python train.py --num_hidden_layers=9 --hidden_size=192 --experts_per_token=8 --d_expert=64 --d_shared_expert=0 --hidden_act="swiglu" --balance_loss=0.000184 --init_std_router=0.00824 --vocab_size=4157 --norm_eps=1e-05 --tie_word_embeddings=false --optimizer="muon_variant" --max_grad_norm=1.0 --max_seq_len=768 --train_tokens=665500000
Below are experts of layer 3 (counted from 0) of a mixture-of-experts language model. Rows are named router (the router's row for the expert), gate (a neuron's input weights, with its number), up (a neuron's input weights, with its number), down (a neuron's output weights, with its number) and show model dimensions 144-191. Each number is 200 + 20 x the weight over its row's rms, rounded and kept within 0 to 999.
After each expert's rows: a language model's description of what the expert responds to; "comes after" lists some tokens at least twice as common just before its tokens as in all text. This comes from a sample of Wikipedia text that the model never trained on. Tokens count by the router's weight.

# expert 31
router,203,191,198,181,203,199,181,171,179,227,221,183,213,194,201,220,195,190,215,207,191,202,210,177,200,180,205,173,217,191,204,196,189,202,228,190,208,215,230,167,198,208,199,182,200,194,227,174
gate4,202,186,195,197,193,167,177,155,221,165,180,150,210,199,197,188,198,210,198,189,162,201,183,179,216,217,186,174,197,200,230,223,188,212,188,218,200,193,191,158,211,196,213,196,217,202,210,199
up4,196,166,180,211,234,193,189,204,210,223,178,211,215,176,205,173,175,179,198,188,173,187,200,161,208,226,212,178,216,202,222,200,204,202,207,229,205,183,228,219,196,195,174,220,183,175,215,215
down4,200,264,199,191,210,178,212,180,183,208,195,212,235,217,187,202,203,208,205,215,203,183,227,222,190,187,199,207,156,183,199,169,189,216,209,202,204,197,196,227,211,241,162,230,191,190,187,197
It responds to: Mid-word after L/C. Word-interior pieces after an initial letter, often L or C, in ordinary words and names, such as lux(ury), L(as) Vegas, lit(ter)ing.
comes after: " L", " c", " l", " C", "c", "l"

# expert 3
router,204,197,209,231,233,242,207,191,209,205,220,166,211,188,240,164,205,179,190,201,186,235,206,184,181,195,220,184,208,207,165,179,176,180,215,212,217,245,202,202,223,177,177,185,187,177,219,189
gate0,209,172,213,185,197,187,169,187,202,190,176,235,193,212,196,186,146,205,199,217,181,217,180,192,187,214,226,164,196,188,208,203,240,193,230,237,189,206,204,212,182,227,173,212,180,203,194,167
up0,178,211,143,205,200,225,208,213,203,218,224,175,181,182,239,215,221,172,206,188,188,210,226,214,223,174,169,228,221,206,186,221,177,230,146,191,185,239,186,192,183,175,183,194,190,211,230,191
down0,217,174,222,181,221,209,187,210,225,176,181,185,155,194,217,194,209,191,172,165,199,226,176,163,207,179,215,198,187,233,189,234,250,203,199,189,185,192,152,200,170,201,210,179,154,183,184,164
It responds to: Numeric punctuation in tables. Punctuation and symbols inside numbers and table cells, such as decimal points, thousands commas, en dashes, colons in times, minus signs.
comes after: "1", "2", "3", "4", "5", "6"

# expert 1
router,183,203,211,203,207,213,196,195,198,183,214,213,225,184,211,200,177,209,177,223,172,223,186,184,168,212,203,173,200,217,187,186,203,176,195,180,224,225,196,200,188,173,244,182,178,167,240,215
gate4,198,185,191,186,207,184,175,195,169,190,194,187,192,192,188,208,183,219,210,236,189,201,175,173,165,217,194,174,225,209,227,218,211,205,194,209,189,219,243,175,220,222,194,188,174,205,196,213
up4,238,172,163,191,205,197,175,193,169,152,186,183,214,189,202,185,182,189,180,167,207,211,199,223,207,216,224,219,220,201,220,166,216,220,194,233,178,243,198,188,211,190,235,209,214,178,193,174
down4,217,171,184,197,188,214,209,197,189,204,191,190,236,175,186,154,210,223,200,228,197,215,208,168,206,175,212,208,175,226,242,208,173,198,211,184,216,179,194,198,210,167,195,222,221,232,246,193
It responds to: Capitalized name openings. Capitalized word-start pieces beginning proper names in lists, tables and titles, such as Ab(el), Be(eth)oven, G(iro), Th(under).
comes after: " G", ",", " |", " in", " of", " g"

# expert 62
router,169,183,222,212,224,208,155,171,198,223,180,198,218,189,235,214,230,191,192,208,180,234,213,198,185,188,192,183,166,188,190,153,198,196,185,187,247,222,196,212,207,194,214,201,193,191,212,210
gate0,193,210,191,211,204,201,183,199,194,182,202,232,211,176,193,211,177,202,187,243,145,202,188,225,205,207,178,223,195,181,167,177,195,216,191,202,221,242,190,182,201,204,199,179,195,221,188,194
up0,213,187,170,199,239,208,218,192,198,218,200,200,199,185,182,211,224,183,214,174,214,204,166,185,176,213,217,161,229,182,227,192,168,202,204,203,213,196,198,202,201,214,210,209,171,222,239,200
down0,232,201,171,220,208,177,203,196,222,176,159,189,186,191,202,202,165,209,194,185,188,193,237,221,191,200,207,139,202,192,215,212,220,204,197,192,217,218,201,191,200,227,183,181,188,225,200,175
It responds to: Common institutional nouns. Whole nouns and adjectives after the, a or of, such as National, University, court, film, state, public, city.
comes after: " the", " a", " of", " and", " The", ","

# expert 25
router,210,172,203,175,210,235,179,172,176,201,216,183,224,196,213,177,179,197,196,205,183,228,194,202,210,203,229,190,212,204,216,183,182,199,235,209,215,235,203,186,178,200,183,174,196,172,202,181
gate0,193,209,231,173,228,223,195,169,208,166,175,177,177,170,231,189,173,194,192,216,191,192,197,185,199,199,230,200,224,211,212,194,166,187,241,210,210,213,168,229,174,207,207,213,190,175,176,203
up0,206,194,169,216,203,224,222,218,218,194,190,197,203,177,204,198,189,203,217,189,149,198,241,211,210,223,227,196,211,165,220,181,220,205,232,191,190,214,155,207,218,182,192,203,187,219,164,185
down0,180,199,201,181,199,191,207,187,182,197,180,169,218,198,217,208,220,231,222,179,162,240,222,226,188,221,191,242,219,164,224,218,177,230,210,198,204,188,186,242,235,201,194,186,215,199,201,160
It responds to: Date and number punctuation. Periods, commas, dashes and ordinal suffixes in dates, scores and measurements, plus word middles after an initial l, such as l(ik)ely, L(angu)ages.
comes after: " D", " L", " d", "3", " l", "7"

# expert 20
router,174,189,190,188,224,205,192,176,214,176,228,220,180,182,216,175,188,215,206,199,169,238,194,181,179,187,218,216,198,207,196,162,207,187,227,196,222,237,199,195,190,165,198,163,188,195,223,234
gate0,184,202,202,224,185,179,181,199,180,172,157,250,192,158,203,193,237,184,179,201,236,205,193,201,175,197,194,224,187,203,180,181,198,178,225,190,192,172,162,219,211,210,238,173,216,193,182,189
up0,212,168,193,182,186,189,202,198,215,177,209,186,195,174,143,196,186,208,182,190,215,249,201,185,194,191,202,187,196,178,211,226,229,218,210,161,202,181,207,207,200,216,184,198,157,210,227,211
down0,174,213,236,183,201,204,222,200,214,229,199,212,208,228,187,196,217,207,177,199,229,204,175,167,207,207,189,222,219,161,200,178,188,228,218,172,195,186,226,166,173,194,201,185,216,177,211,182
It responds to: Election and stats tables. Pipes, spaces, line breaks and % signs in vote-count and statistics tables, plus odd mid-word pieces like forc-ib-ly, O'Cl-ock.
comes after: " |", "%", "0", " E", " St", "4"

# expert 14
router,211,179,202,173,195,199,158,186,205,189,199,180,210,201,219,185,208,157,187,200,174,223,207,183,172,201,203,184,195,213,180,222,193,168,222,199,213,232,207,195,193,212,206,216,185,205,236,189
gate0,217,198,200,201,181,217,252,188,214,207,163,178,195,197,203,218,188,209,219,210,203,213,237,214,175,216,222,152,193,223,160,219,176,222,218,171,171,230,196,216,180,167,190,185,231,190,225,164
up0,219,226,184,223,181,225,237,174,221,194,150,197,188,203,179,240,190,219,207,200,224,220,212,212,158,204,213,200,201,200,136,219,161,204,201,205,215,234,203,216,169,139,196,176,207,205,256,206
down0,203,231,214,217,204,191,192,195,207,210,171,210,218,202,222,199,195,208,189,176,248,192,205,209,204,209,175,204,181,226,205,181,181,233,191,201,193,208,208,187,212,181,191,202,184,242,187,184
It responds to: Table and score separators. Pipe separators in data tables, semicolons between match scores (2–2; 1–1;), and decimal points in numbers inside tables.
comes after: "0", " ", "3", "1", "4", "5"

# expert 40
router,186,194,173,177,219,193,170,185,181,202,219,195,215,194,204,204,191,207,181,197,187,235,176,190,166,183,205,183,194,224,143,185,202,224,215,196,244,219,176,176,186,208,186,179,222,182,235,199
gate0,183,216,206,200,201,188,239,187,171,224,186,198,186,206,188,195,215,230,176,174,232,224,208,234,220,216,183,211,223,196,179,206,177,232,207,183,219,179,181,192,190,179,203,209,216,212,201,208
up0,227,198,205,206,181,219,191,204,231,142,226,188,230,191,201,191,190,185,213,214,192,226,196,177,179,179,224,176,172,235,208,173,204,191,185,197,193,216,206,176,182,233,195,196,177,216,189,217
down0,217,208,202,183,175,194,195,197,214,168,156,199,225,196,220,187,179,189,147,213,194,203,222,209,195,210,237,179,215,193,184,211,152,194,232,202,220,212,163,164,176,179,204,193,198,256,190,194
It responds to: Articles and determiners. Articles and possessive determiners beginning noun phrases, mostly the and a, also an, his, its, their, her, this.
comes after: " of", " in", "'", " to", " for", " with"

# expert 18
router,186,219,197,212,232,233,198,164,209,207,212,160,186,187,225,215,184,202,199,179,180,213,199,190,192,189,198,199,223,233,183,178,174,170,180,188,223,202,209,162,204,174,240,167,201,220,210,158
gate0,165,212,169,188,215,207,196,189,205,186,189,180,186,207,179,197,148,201,181,164,222,195,178,181,204,196,179,189,203,214,218,222,209,240,176,204,237,196,226,189,185,219,190,187,189,211,213,192
up0,164,206,188,192,237,211,171,234,209,201,183,207,201,204,246,223,184,217,189,211,185,197,207,193,229,178,196,203,213,215,213,194,184,221,187,220,223,208,214,213,168,197,195,209,227,214,200,198
down0,190,222,203,216,182,222,188,160,228,237,192,221,197,164,198,208,199,181,215,204,206,205,167,183,186,209,213,225,211,187,200,187,226,172,199,211,196,219,201,222,191,206,190,206,211,158,196,207
It responds to: Copulas and auxiliaries. Main verbs right after a subject, mostly was, is, are, has, had, often in biography openings like "X was loaned".
comes after: ",", ")", " is", " he", " It", " He"

# expert 55
router,235,196,205,190,215,196,208,155,195,203,192,195,173,232,221,215,189,182,155,192,207,223,209,194,186,209,188,189,181,215,181,181,218,194,220,197,214,208,193,166,210,203,182,184,168,168,183,191
gate4,182,169,184,145,204,202,182,187,193,225,211,214,192,174,233,225,212,180,205,192,221,180,197,166,200,196,227,216,185,181,208,168,202,242,202,181,202,189,201,191,185,186,213,166,209,204,186,170
up4,205,176,185,168,200,188,186,183,200,219,176,203,177,218,211,207,185,207,202,213,224,197,195,185,212,191,204,196,211,213,228,167,204,243,193,183,200,189,233,198,178,170,199,200,233,194,195,185
down4,161,199,204,208,212,162,210,186,196,172,197,214,203,168,187,183,192,229,201,238,218,171,229,211,181,229,203,202,228,213,235,190,245,215,248,181,172,208,219,212,226,193,212,210,185,202,186,210
It responds to: Endings after R. Word endings following an initial R or r, such as R(ider), r(oute), Rap(ier), Rang(ers), and other suffixes like -ion, -ings.
comes after: " R", " r", "R", "r", " Br", " tr"

# expert 39
router,189,183,189,181,226,219,186,193,187,189,196,231,209,188,211,157,193,206,206,194,188,245,218,195,226,181,214,156,194,205,196,174,184,204,177,183,220,197,186,173,184,184,250,160,192,176,230,176
gate4,242,234,199,197,225,205,159,181,221,199,189,204,218,219,203,191,203,215,205,213,193,226,216,216,207,242,230,192,185,196,189,174,212,229,192,216,202,194,171,197,229,176,202,165,182,187,196,169
up4,222,162,198,235,158,206,212,256,203,203,215,203,217,197,205,202,207,211,210,198,183,220,194,196,192,156,205,216,224,208,191,215,204,180,204,199,234,190,224,174,203,192,210,199,163,164,191,186
down4,177,197,214,215,172,217,190,213,226,195,206,200,216,190,210,183,169,188,206,184,221,195,185,181,219,151,207,237,211,197,202,159,222,180,217,189,230,194,225,202,189,186,180,196,159,215,201,207
It responds to: Name-internal letters. Single letters or short pieces inside proper names and foreign words, plus scores and signs, such as Herb-ie, Ist-an-bul, Ner-i.
comes after: " B", "b", "B", " Ch", " F", " b"

# expert 42
router,162,152,207,207,200,225,169,192,200,195,216,207,246,170,220,209,196,196,190,227,190,208,190,206,184,187,223,185,187,225,211,200,170,199,220,178,248,221,214,208,188,189,220,200,205,193,214,207
gate4,205,196,199,188,207,235,216,171,187,197,191,175,196,188,225,219,208,204,216,195,202,221,192,216,187,153,216,208,189,184,202,225,182,223,157,202,224,206,202,180,208,219,209,207,199,201,195,202
up4,240,207,210,202,213,197,194,209,225,219,196,186,227,186,172,188,212,221,189,179,195,219,210,198,209,216,181,198,177,196,204,205,249,161,230,209,150,170,214,212,169,166,176,203,177,215,211,166
down4,183,197,204,175,186,216,189,188,196,224,221,209,156,204,194,256,203,187,180,201,210,171,188,190,172,239,237,211,193,195,212,184,186,203,201,219,178,199,209,184,218,180,230,173,207,192,196,215
It responds to: H-sounds, name starts. Capitalized name beginnings like New, War, Kh, Bh, Ab, and h or ah pieces in names such as Torah, Singh, Quanah.
comes after: " of", ",", " and", " in", "ed", " to"

# expert 15
router,196,191,216,192,233,217,174,195,195,173,224,200,231,190,186,185,167,229,200,182,165,230,227,167,179,189,219,177,203,199,195,196,210,158,205,174,195,210,222,188,226,183,211,184,183,181,196,185
gate1,209,172,223,187,205,152,172,215,208,160,229,221,190,203,174,210,191,215,198,230,210,193,207,189,220,195,222,206,218,196,187,192,194,175,180,217,204,241,199,194,210,195,187,187,187,221,186,185
up1,197,219,186,174,188,210,232,193,188,198,181,170,214,189,241,230,207,181,200,177,160,207,212,223,198,183,209,207,177,196,193,189,216,208,226,181,181,150,197,188,187,188,210,187,181,193,224,234
down1,198,178,213,202,185,193,216,179,200,192,180,153,225,236,185,204,205,187,212,230,198,209,199,192,207,194,198,198,151,197,153,198,236,223,239,213,203,183,222,230,159,185,231,211,199,192,192,215
It responds to: Second word piece. Short piece right after a word's opening letter or at a word's start, such as b-ene-fits, B-rit-ish, B-ell-South, se, pre.
comes after: " B", "-", " b", "B", "|", "b"